Below are experts of layer 13 (counted from 0) of a mixture-of-experts language model. Rows are named router (the router's row for the expert), up (a neuron's input weights, with its number) and show model dimensions 40-79. Each number is 200 + 30 x the weight over its row's rms, rounded and kept within 0 to 999.
Before each expert's rows: a language model's description of what the expert responds to; "mostly gets" lists some tokens that are sent to it at least half of the time. This comes from a sample of Wikipedia text that the model never trained on.

# expert 0
Numbers, dashes, percentages and column headers inside sports and election tables, such as Votes, Pts, Goals, 0–3, 54%.
mostly gets: " Candidate", " Votes", "/a", " %", " Goals", " FW"
router,165,183,224,226,257,229,236,219,186,177,173,244,219,229,173,139,187,195,204,172,240,152,239,179,245,235,197,178,233,209,225,184,236,206,184,193,186,230,181,183
up0,162,258,154,182,190,177,210,228,248,257,215,194,177,234,182,169,232,187,231,216,201,165,162,194,215,252,180,206,220,232,215,169,201,205,195,192,163,253,153,133
up1,186,215,168,229,235,279,178,212,235,188,203,239,191,196,197,204,179,172,197,220,256,221,227,210,192,148,178,182,287,233,198,220,204,214,194,211,178,225,159,187
up2,229,257,188,246,243,149,283,163,223,260,212,232,143,214,232,184,194,211,189,181,212,151,158,181,235,221,200,180,183,208,205,152,213,241,203,187,227,214,212,208
up3,211,161,217,210,161,197,199,184,218,243,202,216,228,173,245,193,189,216,170,171,166,173,179,198,220,218,223,188,207,186,255,234,205,228,179,202,183,204,202,157
up4,158,194,215,217,160,190,217,215,189,225,222,143,206,153,231,227,224,137,205,207,183,195,210,235,200,163,123,235,207,261,153,214,232,185,179,233,220,170,176,141
up5,196,210,250,180,225,199,238,184,210,203,215,191,186,269,199,187,167,89,208,219,151,201,211,184,182,240,193,171,170,213,224,175,197,205,192,217,235,198,186,208
up6,189,172,165,183,189,160,254,170,185,203,185,210,186,174,199,155,212,158,169,218,221,202,216,184,213,261,244,192,209,223,206,179,245,176,197,204,226,166,166,201
up7,174,175,233,167,223,185,139,136,227,187,241,225,216,185,225,203,153,198,178,196,218,233,173,212,233,218,218,174,157,197,208,149,136,239,200,199,209,243,236,204
up8,223,153,193,162,208,199,229,255,215,170,220,157,248,202,253,130,201,233,163,195,154,168,225,221,246,216,158,204,234,216,183,221,265,228,180,135,196,209,194,178
up9,207,161,226,220,196,230,186,203,212,213,211,157,195,152,187,221,189,165,199,203,221,224,202,229,230,164,187,212,210,210,217,230,223,181,198,173,179,202,237,195
up10,188,248,220,238,206,186,221,169,172,184,216,197,235,241,161,204,169,202,193,169,193,236,174,217,161,168,206,227,227,232,157,133,212,164,225,206,163,142,197,189
up11,220,177,196,196,201,192,260,165,172,176,148,209,183,239,228,177,200,209,218,270,199,210,159,155,178,210,203,182,242,219,170,184,169,207,196,229,139,172,208,246
up12,227,175,120,169,201,179,219,204,255,207,224,162,192,151,212,161,217,229,212,221,169,180,212,218,178,187,236,202,192,221,190,174,182,159,211,215,221,260,199,212
up13,148,247,229,141,235,217,192,211,210,160,187,197,142,180,176,185,249,235,182,184,236,193,199,141,192,162,215,170,197,173,195,221,201,186,189,184,261,177,161,177
up14,211,174,157,255,213,197,159,222,250,210,195,195,153,215,210,166,194,153,209,226,291,277,207,109,178,164,216,229,178,188,181,165,183,160,168,179,244,208,177,228
up15,170,228,191,217,124,182,217,187,187,230,254,209,143,191,224,183,180,176,194,201,155,211,202,139,164,141,193,152,233,192,229,222,194,189,168,233,205,163,204,172
up16,208,201,218,185,215,182,222,172,222,268,235,185,233,140,186,221,211,254,200,197,176,223,206,174,195,193,210,206,189,211,178,136,175,159,169,190,137,198,217,178
up17,155,224,202,196,149,186,257,210,213,255,168,198,201,221,248,184,218,155,193,183,222,135,229,191,193,220,240,165,127,196,240,255,244,196,167,219,164,250,141,178
up18,207,196,254,203,233,223,195,198,264,140,226,168,205,259,200,152,210,201,214,221,207,191,179,227,229,213,230,165,197,225,258,207,269,125,171,143,166,208,195,188
up19,160,204,189,215,196,201,231,220,185,210,232,235,185,225,256,213,254,147,179,151,146,190,210,173,198,200,185,161,184,187,158,210,256,199,186,228,183,161,166,171
up20,149,141,215,188,201,209,140,182,217,227,185,201,210,183,157,199,175,240,227,195,238,239,195,211,235,169,174,245,188,236,223,231,214,231,174,164,233,232,218,182
up21,199,246,163,228,216,169,193,175,243,209,214,245,174,215,222,190,223,217,193,213,135,172,199,174,192,207,207,202,225,197,215,210,208,192,203,178,160,157,192,150
up22,212,164,189,254,210,207,160,207,211,198,161,243,200,179,165,163,240,257,212,246,234,191,199,219,207,219,174,118,170,182,214,194,212,181,182,194,165,197,153,221
up23,222,177,236,213,280,189,162,174,203,138,218,239,177,247,202,150,207,225,201,210,169,196,221,201,213,164,209,207,232,187,173,233,181,250,174,179,228,225,202,180
up24,151,163,210,252,222,176,216,172,131,182,204,263,165,217,162,170,217,202,208,183,228,223,191,196,213,187,172,273,234,180,218,153,193,182,262,236,164,247,184,162
up25,215,188,231,183,198,235,223,212,163,180,207,203,162,196,232,184,193,255,204,186,182,142,199,216,186,197,164,201,227,216,214,184,221,181,199,199,163,158,178,201
up26,187,192,249,186,214,134,176,257,262,221,244,129,158,194,202,199,223,233,215,251,227,246,204,206,178,174,206,221,184,245,156,177,258,218,166,143,192,159,185,141
up27,203,203,216,235,204,190,190,188,171,218,195,223,202,149,266,194,249,217,213,209,268,215,227,220,194,190,209,198,222,212,195,231,194,192,207,187,131,199,194,231
up28,195,232,157,137,174,178,190,227,197,205,182,259,126,211,177,144,167,159,194,242,221,152,198,195,205,214,247,190,187,229,218,178,184,184,198,215,183,219,169,170
up29,205,171,148,171,175,206,211,172,218,216,195,203,220,206,167,173,158,205,198,182,232,272,175,220,191,210,202,172,196,234,157,231,211,203,199,169,244,292,224,179
up30,213,203,201,194,209,233,184,171,224,184,253,236,163,187,201,128,139,185,182,169,227,165,134,194,184,222,215,193,168,221,184,212,212,205,199,189,233,207,250,176
up31,237,193,154,239,162,211,249,138,186,194,194,208,215,181,182,225,195,189,189,246,228,161,205,238,183,237,222,211,225,219,190,172,177,198,252,183,187,169,154,220
up32,214,253,196,156,216,220,175,186,195,200,178,221,153,164,178,229,213,218,184,186,214,172,253,187,177,162,181,193,159,169,231,224,214,179,191,167,250,192,230,221
up33,184,157,186,245,251,200,188,193,227,253,241,245,175,203,175,246,188,230,270,191,258,150,178,166,133,213,176,220,219,216,196,200,189,173,210,177,169,255,160,205
up34,164,196,223,220,208,213,220,194,204,191,157,239,211,211,201,181,185,203,218,223,178,223,165,199,192,200,144,196,180,160,239,176,181,166,189,225,231,160,195,234
up35,173,203,181,209,191,180,209,179,234,196,199,214,204,209,156,244,172,173,219,246,193,267,232,136,211,195,257,214,151,215,217,217,86,190,257,189,163,200,201,164
up36,222,189,227,167,181,242,189,130,196,156,207,178,176,240,202,158,200,164,198,192,200,198,212,178,145,188,239,191,198,193,247,246,196,220,148,160,189,236,206,176
up37,230,199,188,181,243,223,227,167,203,175,170,234,201,249,194,177,234,224,147,196,252,230,178,193,213,204,193,205,203,194,183,194,191,217,222,163,221,248,207,156
up38,207,252,190,221,229,186,117,226,266,230,188,226,192,174,212,207,187,204,186,158,214,153,179,200,227,189,162,172,190,218,198,216,205,226,226,230,222,216,192,212
up39,199,208,175,158,224,206,177,207,150,215,192,235,256,224,220,161,185,182,209,201,222,166,200,177,144,223,195,201,214,180,228,220,197,237,204,187,240,233,201,263
up40,205,184,189,197,200,230,213,242,209,211,216,160,223,185,220,177,194,202,181,153,245,183,235,205,203,196,223,218,203,248,188,196,201,199,176,158,141,231,138,229
up41,198,192,213,263,215,208,214,202,211,229,208,167,221,175,203,177,214,231,239,186,225,233,224,206,221,222,204,198,185,198,196,186,140,218,153,151,205,211,194,209
up42,218,234,208,255,172,221,160,160,158,205,194,202,184,169,249,162,202,242,184,197,232,201,169,185,216,171,210,183,202,221,195,228,240,151,175,239,174,201,183,166
up43,172,164,178,246,144,251,232,147,219,208,209,139,201,205,207,211,197,167,179,156,216,200,171,205,172,216,188,201,185,168,223,218,191,196,174,275,214,215,227,223
up44,251,229,186,223,183,207,182,221,267,207,101,194,147,217,194,202,196,175,176,188,226,231,223,196,205,161,241,197,191,183,222,181,202,147,164,173,208,206,156,218
up45,193,247,206,226,208,219,191,178,184,187,207,186,181,188,197,184,228,156,223,185,219,254,239,207,155,145,208,193,211,271,234,201,239,188,194,171,235,260,247,175
up46,191,222,237,205,198,215,237,155,225,174,190,251,198,235,207,163,211,231,182,195,229,219,237,188,181,178,232,147,142,241,182,182,187,200,231,219,162,273,178,210
up47,186,218,212,227,253,255,248,139,216,175,184,220,231,208,234,189,197,172,217,167,135,180,159,183,216,206,189,156,205,162,184,242,198,221,197,209,196,198,148,198
up48,232,226,201,256,203,166,192,239,210,134,231,164,207,167,191,138,212,196,232,187,176,217,217,175,169,190,207,153,228,217,151,197,169,218,255,224,180,164,158,193
up49,224,192,207,208,234,206,238,206,207,172,153,230,216,214,195,187,216,220,214,193,172,203,208,206,166,168,193,185,222,146,206,220,198,214,222,195,208,170,254,219
up50,206,187,166,220,242,201,181,219,249,226,234,200,194,170,157,136,167,200,260,192,229,182,218,196,149,192,197,263,181,184,111,260,232,187,222,193,197,168,155,216
up51,248,216,196,182,210,185,210,171,164,216,258,153,151,207,209,255,253,240,191,175,222,212,213,189,174,201,194,151,183,126,193,244,185,164,168,195,181,231,194,182
up52,233,220,225,217,238,259,248,245,218,183,218,193,170,205,183,195,149,223,232,189,242,151,236,206,208,213,197,211,266,250,219,259,229,193,157,228,183,157,191,200
up53,156,175,234,240,254,169,231,209,177,218,165,198,214,216,186,216,230,209,193,173,247,251,161,230,228,230,251,208,186,176,222,206,171,189,218,257,140,189,231,218

# expert 10
Month names, year and other words inside tables and sports or election results, such as January, Apps, loan, Released, Preceded.
mostly gets: " bl", " Preceded", "|---|---|---|---|---|---|\n", " Apps", " Candidate", "bl"
router,234,181,278,224,234,193,211,215,197,196,210,201,231,205,147,203,177,237,197,190,171,183,193,164,212,227,187,159,206,198,207,204,144,207,183,206,212,234,168,152
up0,169,220,219,184,245,249,220,189,215,210,184,200,216,178,210,161,201,247,197,254,165,212,148,219,215,191,231,202,166,191,197,192,162,208,199,172,235,186,151,148
up1,214,184,163,222,215,206,203,190,247,190,243,196,161,174,167,196,139,219,121,199,175,161,170,164,229,228,141,223,171,143,218,216,218,251,249,197,168,189,194,167
up2,246,206,187,199,244,204,229,151,248,189,200,162,137,211,251,182,207,241,199,184,192,222,160,229,179,256,191,180,185,194,148,174,263,135,193,188,210,239,200,183
up3,195,242,218,174,245,201,250,150,182,221,198,229,210,216,173,164,234,223,178,200,159,176,192,238,222,222,236,180,181,189,162,238,176,217,220,214,227,255,151,193
up4,202,217,292,191,184,197,192,214,237,204,239,234,184,257,170,149,194,238,153,217,196,160,190,170,167,211,203,228,174,137,208,265,185,182,211,211,241,252,164,211
up5,190,212,199,201,229,206,237,168,227,260,236,140,218,230,155,157,188,180,246,209,170,174,263,174,207,207,190,199,201,194,207,241,197,236,163,195,214,256,211,204
up6,224,138,179,183,211,173,190,213,179,176,166,183,145,187,233,209,197,241,198,228,168,208,200,160,168,178,226,154,172,185,232,154,202,224,224,202,173,242,226,211
up7,231,183,191,221,209,149,169,214,187,243,209,152,210,159,171,251,173,227,228,254,236,202,164,231,153,213,200,218,248,162,200,222,210,205,231,190,176,198,212,184
up8,220,201,180,172,185,209,231,198,258,195,235,212,163,238,195,148,159,172,151,193,157,181,239,244,199,220,174,179,193,254,237,251,216,132,195,179,179,205,209,187
up9,199,205,214,233,148,180,247,208,213,197,208,216,206,171,222,202,226,207,185,149,230,209,192,218,191,212,199,191,246,200,209,218,170,187,225,167,158,206,180,212
up10,197,225,222,253,216,224,226,220,199,256,265,204,198,188,186,181,238,160,202,197,225,207,170,229,228,223,183,201,165,194,274,201,152,188,194,174,188,214,192,238
up11,190,157,205,206,210,216,140,213,178,243,269,176,163,178,202,162,209,213,171,192,233,213,183,179,204,204,192,190,271,203,211,195,192,200,215,204,204,236,178,242
up12,212,265,198,203,200,172,217,110,167,200,194,261,202,173,195,171,195,173,197,181,207,211,203,159,205,187,217,193,127,233,257,241,176,187,178,213,243,231,210,167
up13,153,170,191,210,192,187,247,257,174,247,166,254,261,208,219,130,209,142,209,222,221,149,210,202,171,213,205,188,155,221,222,157,173,207,134,199,212,198,177,179
up14,189,247,197,165,204,238,208,199,200,242,208,242,172,200,229,181,253,165,198,155,221,178,214,229,199,141,198,160,217,247,215,243,208,227,172,235,201,196,151,178
up15,246,175,192,222,223,211,199,161,278,223,210,183,177,162,242,160,136,228,205,254,174,226,179,179,161,213,178,182,214,192,203,241,232,184,188,211,194,149,224,213
up16,165,210,158,227,245,132,172,193,213,218,203,206,179,164,223,195,178,218,201,182,204,255,171,187,187,203,176,165,204,242,202,165,153,262,180,159,205,223,211,184
up17,183,178,212,202,216,186,178,177,225,180,192,212,177,214,218,214,217,243,226,237,154,172,200,216,236,231,179,221,212,182,213,176,260,221,177,223,191,250,188,165
up18,234,194,199,198,162,193,212,217,157,185,210,206,166,160,214,159,181,259,218,181,224,220,175,219,248,191,192,144,211,261,195,207,216,152,176,194,217,219,198,193
up19,168,212,213,200,212,194,240,217,174,197,158,137,210,192,194,176,185,256,156,204,228,156,160,212,178,149,241,176,245,149,188,180,237,193,193,240,200,149,171,246
up20,227,210,216,232,199,171,146,207,172,162,205,176,174,236,254,193,223,239,236,232,206,197,232,214,159,193,204,202,218,179,206,186,226,183,210,179,254,149,190,180
up21,185,212,225,183,226,215,180,177,273,183,240,188,166,166,218,181,194,202,198,278,181,256,219,182,177,158,173,226,163,170,224,221,220,191,168,158,264,145,192,197
up22,283,165,205,257,137,148,185,184,213,141,200,172,152,198,204,216,167,221,219,228,194,169,216,196,182,188,185,196,171,181,169,232,249,178,201,251,175,230,209,180
up23,202,188,206,255,252,181,192,233,220,212,169,225,138,191,185,163,216,172,186,229,188,201,235,208,257,198,245,166,259,179,137,193,249,216,202,239,208,175,180,196
up24,158,200,232,175,228,194,178,238,132,167,208,256,173,230,219,170,230,220,222,194,167,212,229,172,169,224,198,180,270,172,173,246,226,210,179,229,194,184,193,206
up25,248,216,214,217,191,192,221,196,201,207,227,235,175,184,213,195,197,217,229,237,191,166,139,199,159,188,214,171,193,207,202,216,127,208,182,219,198,200,203,147
up26,200,229,181,232,169,192,187,212,190,183,251,150,188,185,232,200,196,171,199,189,226,211,220,180,252,218,247,202,241,228,191,255,180,179,161,193,202,213,189,197
up27,265,169,239,208,217,151,251,188,177,197,235,222,186,195,205,203,166,199,195,210,201,176,157,197,187,184,203,272,262,212,165,202,163,202,220,186,190,157,234,178
up28,170,233,224,197,199,182,164,193,146,197,189,160,213,181,232,185,234,210,219,170,220,140,162,158,228,181,229,154,195,170,206,195,236,197,181,159,239,195,194,233
up29,238,204,210,216,213,218,159,178,207,168,238,250,198,140,225,184,188,228,171,153,209,191,234,216,143,208,194,202,225,235,218,233,199,211,142,185,204,238,143,187
up30,266,133,189,170,204,204,183,290,196,191,236,161,220,130,185,205,211,235,203,224,155,172,212,193,212,195,142,205,215,205,209,216,203,207,222,144,243,240,193,195
up31,207,167,172,212,265,188,207,204,194,128,242,219,216,172,189,210,257,198,190,225,206,207,194,205,109,225,119,149,201,191,181,185,132,237,240,202,226,223,184,222
up32,177,245,229,212,147,228,180,174,227,197,204,163,201,145,230,233,194,201,181,240,181,177,160,144,211,194,141,242,170,205,290,183,203,208,204,195,209,190,159,209
up33,217,160,192,192,171,227,246,225,245,274,226,172,190,216,189,202,228,152,205,170,278,181,189,214,210,197,182,216,196,169,181,266,198,200,192,217,124,236,238,214
up34,211,209,218,177,206,154,212,288,207,191,214,205,183,243,176,222,209,209,198,193,159,210,196,189,227,144,239,176,147,215,192,194,199,225,264,158,255,213,198,213
up35,164,181,238,203,212,181,182,171,204,241,229,169,174,238,223,159,177,223,206,256,147,197,228,220,186,196,159,193,204,193,217,212,176,230,173,188,192,227,182,162
up36,258,165,232,214,238,160,202,186,209,156,176,219,130,201,231,206,201,192,214,166,194,203,209,194,172,240,186,202,214,247,194,200,220,203,176,209,198,178,213,174
up37,184,215,159,170,192,211,142,179,240,123,259,227,168,191,176,208,176,189,174,191,249,199,169,208,165,190,234,185,145,197,193,238,165,227,170,252,224,195,183,186
up38,205,170,197,205,262,192,235,210,217,285,161,183,237,174,200,189,190,205,146,233,248,187,160,245,174,173,181,223,153,230,180,181,177,213,198,217,197,223,210,220
up39,179,182,136,229,153,230,176,201,234,167,213,160,241,173,207,207,193,233,177,196,159,123,171,197,211,189,212,190,202,220,242,216,267,211,264,192,241,238,179,155
up40,212,133,232,227,243,193,194,198,130,194,196,156,221,199,246,172,230,156,195,188,223,232,167,164,220,155,154,236,191,168,206,221,190,211,189,245,208,275,154,168
up41,224,245,175,175,183,182,188,201,168,199,186,180,134,209,179,236,163,163,219,220,246,181,229,227,145,230,232,168,202,217,190,237,165,227,252,135,198,268,233,227
up42,149,192,158,212,202,215,214,221,213,196,212,247,186,204,225,181,163,188,217,207,209,158,208,231,160,189,182,155,223,196,160,203,250,275,210,180,179,230,155,282
up43,221,182,205,252,209,215,153,167,237,167,261,155,219,206,189,194,201,234,149,226,239,185,134,171,156,216,168,219,201,124,228,244,207,206,188,289,230,204,188,188
up44,163,161,214,230,262,170,229,244,223,172,180,164,184,247,220,223,155,184,234,186,199,174,275,205,201,205,153,196,201,208,185,265,254,230,207,209,208,262,196,148
up45,199,202,144,181,240,213,225,180,199,252,202,240,205,190,146,199,209,219,214,227,195,226,168,195,171,209,158,197,102,197,229,179,250,178,236,241,247,204,159,197
up46,243,213,228,227,208,221,198,233,190,164,159,165,194,242,242,171,190,173,186,182,230,232,266,233,136,146,159,242,111,229,179,213,229,223,198,207,222,230,187,149
up47,202,206,214,216,201,214,159,181,224,188,185,209,169,158,149,219,189,200,188,204,184,224,207,198,144,206,166,209,220,225,199,234,199,218,202,239,221,276,184,148
up48,201,189,229,232,212,183,142,235,161,256,151,212,190,204,231,156,232,167,228,204,207,170,191,234,167,235,195,165,219,158,180,186,206,231,202,143,216,184,177,207
up49,229,209,185,216,180,229,178,215,217,202,156,207,222,232,222,168,196,216,150,229,197,191,207,248,214,216,208,228,219,226,281,179,233,210,136,205,224,171,224,171
up50,226,183,253,189,219,229,188,228,179,165,181,156,212,203,215,180,242,251,220,199,239,224,196,175,182,222,196,204,198,188,209,262,275,238,186,226,184,254,164,173
up51,170,225,221,173,204,175,203,136,171,231,201,250,230,244,198,222,178,197,160,197,183,208,178,241,186,199,178,174,206,229,160,179,206,103,202,215,187,232,201,216
up52,141,216,203,200,244,213,184,147,271,249,205,183,182,218,159,191,231,176,192,203,171,224,262,189,201,251,203,229,213,205,189,263,218,219,177,216,161,222,218,178
up53,216,221,229,213,160,212,210,192,212,164,231,197,189,191,225,211,237,205,211,206,189,224,209,200,169,202,210,208,148,225,246,235,202,152,202,163,215,184,205,159

# expert 18
Digits completing years and large numbers in prose, dates and goal minutes, such as 155(2), 1930(s), 17,405, century.
mostly gets: " century", "177", "181", "183", "178", "175"
router,204,149,158,219,229,244,178,209,206,197,208,208,234,212,179,152,172,248,204,197,186,209,237,243,229,219,257,179,222,220,207,181,189,196,177,186,166,210,201,244
up0,249,221,215,205,200,179,202,191,200,219,154,296,207,197,223,213,218,188,165,195,181,228,213,194,183,242,177,186,245,204,210,146,210,205,210,179,217,212,138,236
up1,166,200,240,218,197,245,240,215,218,148,216,184,142,247,195,190,227,228,201,224,140,166,191,213,210,239,225,213,209,176,154,232,231,189,208,210,181,193,226,206
up2,194,211,179,276,215,200,188,180,240,185,176,184,189,195,206,171,259,230,182,196,246,226,185,193,133,167,239,197,185,187,178,225,201,244,244,183,219,210,212,264
up3,211,214,254,136,220,167,201,191,181,166,172,229,201,230,220,215,200,167,225,207,281,185,213,176,157,188,222,219,208,241,195,147,188,210,213,188,237,202,210,208
up4,226,212,196,183,151,201,202,171,144,244,220,229,232,160,208,179,204,175,225,195,177,213,226,200,139,183,208,213,189,217,198,202,229,243,168,234,254,219,204,190
up5,194,236,202,184,238,215,203,141,231,251,166,201,189,148,190,192,191,223,211,236,190,176,251,184,214,182,199,197,178,175,140,207,186,201,179,169,181,151,142,168
up6,244,201,183,200,200,207,215,197,199,231,174,151,212,230,236,247,180,188,202,214,276,189,160,223,230,194,200,201,167,184,215,221,205,183,156,257,232,194,178,155
up7,209,183,167,221,254,233,217,181,206,227,186,188,254,207,147,154,200,198,200,215,164,192,222,177,161,144,185,203,217,230,236,213,191,201,191,191,192,231,226,216
up8,188,241,259,261,229,208,249,181,197,202,234,148,206,213,213,205,191,181,222,184,153,202,234,217,178,159,233,233,216,237,176,212,176,196,146,170,169,253,193,198
up9,210,177,216,259,245,186,238,235,175,207,204,173,163,205,184,113,224,257,237,197,191,171,192,222,185,208,183,206,194,192,192,180,204,172,180,202,232,220,157,156
up10,227,243,207,129,197,182,218,166,155,218,203,245,165,160,237,190,218,253,195,135,127,180,260,181,183,156,172,170,240,190,245,227,174,229,272,231,197,227,142,181
up11,174,205,185,183,244,159,234,204,226,177,209,157,203,250,190,207,187,185,192,174,232,209,200,198,250,224,189,250,207,153,256,154,247,243,181,170,196,208,204,208
up12,259,160,183,209,248,280,182,196,185,201,195,168,184,214,206,182,200,218,189,173,248,219,141,150,246,247,240,214,171,122,222,224,195,244,227,161,183,258,145,208
up13,169,132,200,213,231,203,216,168,201,200,242,187,206,206,234,166,200,207,184,231,174,221,239,175,178,244,173,179,219,198,228,214,266,137,192,205,227,119,222,179
up14,131,190,189,174,209,246,194,197,191,217,211,208,192,196,244,176,170,211,257,216,203,268,136,192,172,190,208,154,193,227,207,240,202,192,174,213,142,205,220,179
up15,156,202,206,219,171,181,195,214,232,160,237,162,199,171,219,238,193,212,173,218,237,196,167,160,177,223,164,223,210,154,119,219,210,175,189,237,210,256,190,173
up16,176,198,161,147,155,219,200,203,218,185,227,169,182,141,201,160,191,218,208,185,217,184,195,197,181,191,163,180,273,195,196,227,172,225,245,207,217,268,261,180
up17,195,219,186,226,181,156,200,170,258,206,223,191,217,197,187,173,199,172,230,285,247,221,191,186,204,186,202,203,188,245,228,230,171,228,167,133,178,213,241,228
up18,182,172,144,234,223,194,216,178,201,232,177,208,279,144,163,228,224,130,232,196,167,175,230,143,202,219,209,262,196,166,172,261,186,169,230,180,219,200,174,171
up19,201,195,203,207,240,205,154,195,193,158,224,206,206,206,175,151,233,220,169,226,187,172,157,273,174,228,185,140,193,198,183,193,192,178,202,213,178,277,243,156
up20,211,205,190,247,225,221,189,183,220,163,206,144,172,206,250,187,240,222,204,175,169,187,239,235,189,146,169,214,129,157,192,208,252,135,232,181,204,262,208,207
up21,253,215,221,185,220,183,174,221,189,144,175,202,203,194,184,275,164,190,251,201,227,232,239,180,191,187,198,189,204,147,145,248,222,208,231,195,182,234,232,224
up22,184,171,211,142,165,239,196,221,220,237,182,170,193,286,201,132,166,141,217,240,203,205,227,177,223,205,115,203,188,238,271,184,221,196,219,196,163,244,193,212
up23,189,201,150,177,228,157,224,228,205,189,222,207,165,210,200,154,228,204,229,237,185,180,252,240,202,184,182,222,229,273,220,223,183,158,146,187,167,216,195,188
up24,211,201,229,253,160,173,228,205,215,207,208,229,228,176,166,204,181,209,225,171,186,249,214,169,221,222,157,239,194,197,178,220,192,215,198,205,160,177,157,209
up25,115,182,230,236,207,222,199,218,177,200,186,217,222,160,212,237,207,225,217,227,155,183,254,132,165,214,241,210,196,227,202,204,152,234,184,199,249,209,208,159
up26,157,208,147,248,207,217,150,185,160,233,185,183,195,171,195,217,216,171,197,202,231,194,230,189,193,204,166,175,177,249,243,167,202,176,176,237,219,153,202,267
up27,230,194,184,238,190,211,191,189,211,224,134,186,220,189,257,213,186,213,207,199,257,200,197,195,205,188,204,183,161,258,229,205,218,167,214,211,191,222,198,190
up28,213,241,171,158,167,258,214,169,198,211,180,198,195,220,214,199,173,201,211,202,188,160,182,188,195,202,190,174,211,186,191,249,203,163,205,203,199,176,233,168
up29,200,210,195,218,203,161,227,227,180,188,210,181,198,162,225,165,181,220,170,184,222,263,215,150,241,211,217,211,202,227,223,151,229,237,184,215,176,176,136,218
up30,192,188,201,193,245,181,257,220,184,228,243,190,185,202,193,203,247,193,212,177,184,224,270,156,168,171,207,246,203,205,191,206,233,138,224,208,198,178,263,215
up31,260,168,203,206,231,247,211,191,200,177,246,175,212,161,270,195,199,229,215,138,203,199,169,138,210,215,188,256,213,152,190,164,226,199,186,182,186,139,147,184
up32,175,167,176,186,176,163,211,230,234,218,235,206,191,218,219,171,211,226,210,168,224,179,213,248,227,223,197,226,146,205,197,145,263,120,253,179,226,205,198,172
up33,187,207,178,180,183,225,150,166,241,211,209,208,199,204,167,206,193,187,241,197,210,198,198,189,153,196,255,157,197,232,196,178,162,215,223,137,156,183,215,194
up34,175,150,195,185,180,201,226,201,201,230,247,223,270,225,238,202,234,251,150,175,182,196,197,160,223,217,182,206,158,177,142,239,164,182,164,176,199,192,177,237
up35,167,176,212,176,222,177,216,235,184,176,230,258,132,233,262,223,168,227,207,227,162,222,188,256,157,197,182,181,198,216,208,259,193,201,165,217,205,179,205,227
up36,206,177,184,176,185,241,250,177,149,170,208,235,233,233,200,226,200,191,170,165,152,199,211,229,242,183,187,171,225,269,233,202,171,215,195,194,216,194,225,217
up37,220,230,198,192,191,261,222,168,224,241,193,162,229,174,262,178,201,176,161,193,222,225,225,150,187,185,256,163,168,180,200,264,186,195,190,279,195,194,141,207
up38,173,173,223,205,175,223,174,203,214,229,201,218,201,239,231,160,139,180,211,198,195,165,205,193,155,236,151,165,188,186,261,236,204,228,187,183,246,275,200,197
up39,171,196,266,227,204,153,205,189,205,199,248,187,236,240,222,220,212,217,205,204,219,164,234,181,154,190,176,212,216,229,189,207,184,242,144,209,188,206,239,239
up40,221,232,163,154,214,211,180,218,183,199,196,241,205,168,136,235,217,195,234,214,219,244,218,257,206,177,236,193,196,236,224,253,142,240,219,157,121,160,161,219
up41,189,187,158,176,237,193,236,191,208,190,198,201,206,186,195,215,170,182,189,191,242,227,240,177,195,195,181,204,245,204,203,216,184,192,165,168,241,134,197,210
up42,218,192,213,214,227,148,189,181,149,207,221,204,200,164,191,236,197,203,201,200,134,179,170,264,185,236,180,226,224,255,217,166,248,167,180,193,181,185,228,196
up43,215,251,189,161,218,223,234,249,225,236,233,170,199,204,197,203,139,219,160,212,204,233,230,167,151,227,172,210,226,175,257,196,256,153,183,200,189,206,193,173
up44,226,208,189,191,185,223,229,157,186,211,192,187,188,184,187,242,178,224,248,202,201,145,210,190,193,206,149,189,189,111,200,195,159,245,214,226,177,205,164,203
up45,187,210,199,240,166,119,189,193,133,162,171,194,219,225,236,195,200,272,221,208,219,191,146,234,222,208,209,185,233,223,186,188,240,189,182,186,201,199,196,221
up46,184,194,251,204,262,151,258,252,139,235,227,200,222,163,207,171,260,167,206,205,187,260,164,188,256,186,169,249,197,241,172,195,214,226,135,207,138,180,172,190
up47,206,190,229,178,194,172,199,246,201,197,182,228,171,194,176,168,202,193,215,207,180,197,202,207,218,159,216,215,217,262,165,192,146,152,194,196,194,188,221,244
up48,214,197,178,234,178,243,222,173,176,205,212,177,175,201,257,205,206,243,173,208,206,195,241,198,196,185,242,184,205,206,204,217,241,216,230,147,135,172,188,208
up49,183,173,180,231,212,167,220,191,151,179,203,193,197,164,196,215,166,140,215,214,224,201,216,171,209,213,221,214,198,261,209,187,177,168,199,172,165,166,197,231
up50,178,207,149,205,190,163,180,210,213,194,182,229,222,200,199,182,154,208,209,254,183,177,197,159,146,231,179,215,199,204,253,241,282,176,231,142,174,193,183,181
up51,222,217,207,271,190,178,185,184,274,220,230,227,186,224,200,199,157,231,177,188,245,177,176,228,159,191,180,215,176,184,191,223,191,191,170,173,172,217,213,213
up52,190,171,199,170,207,160,185,188,179,232,174,210,179,215,256,208,186,238,213,197,183,126,209,220,134,222,154,186,177,191,248,223,250,152,216,167,167,260,203,206
up53,218,216,218,191,190,175,168,202,192,192,164,206,206,195,195,200,143,208,212,186,232,237,204,177,225,194,237,247,235,192,187,167,161,227,103,183,224,174,210,214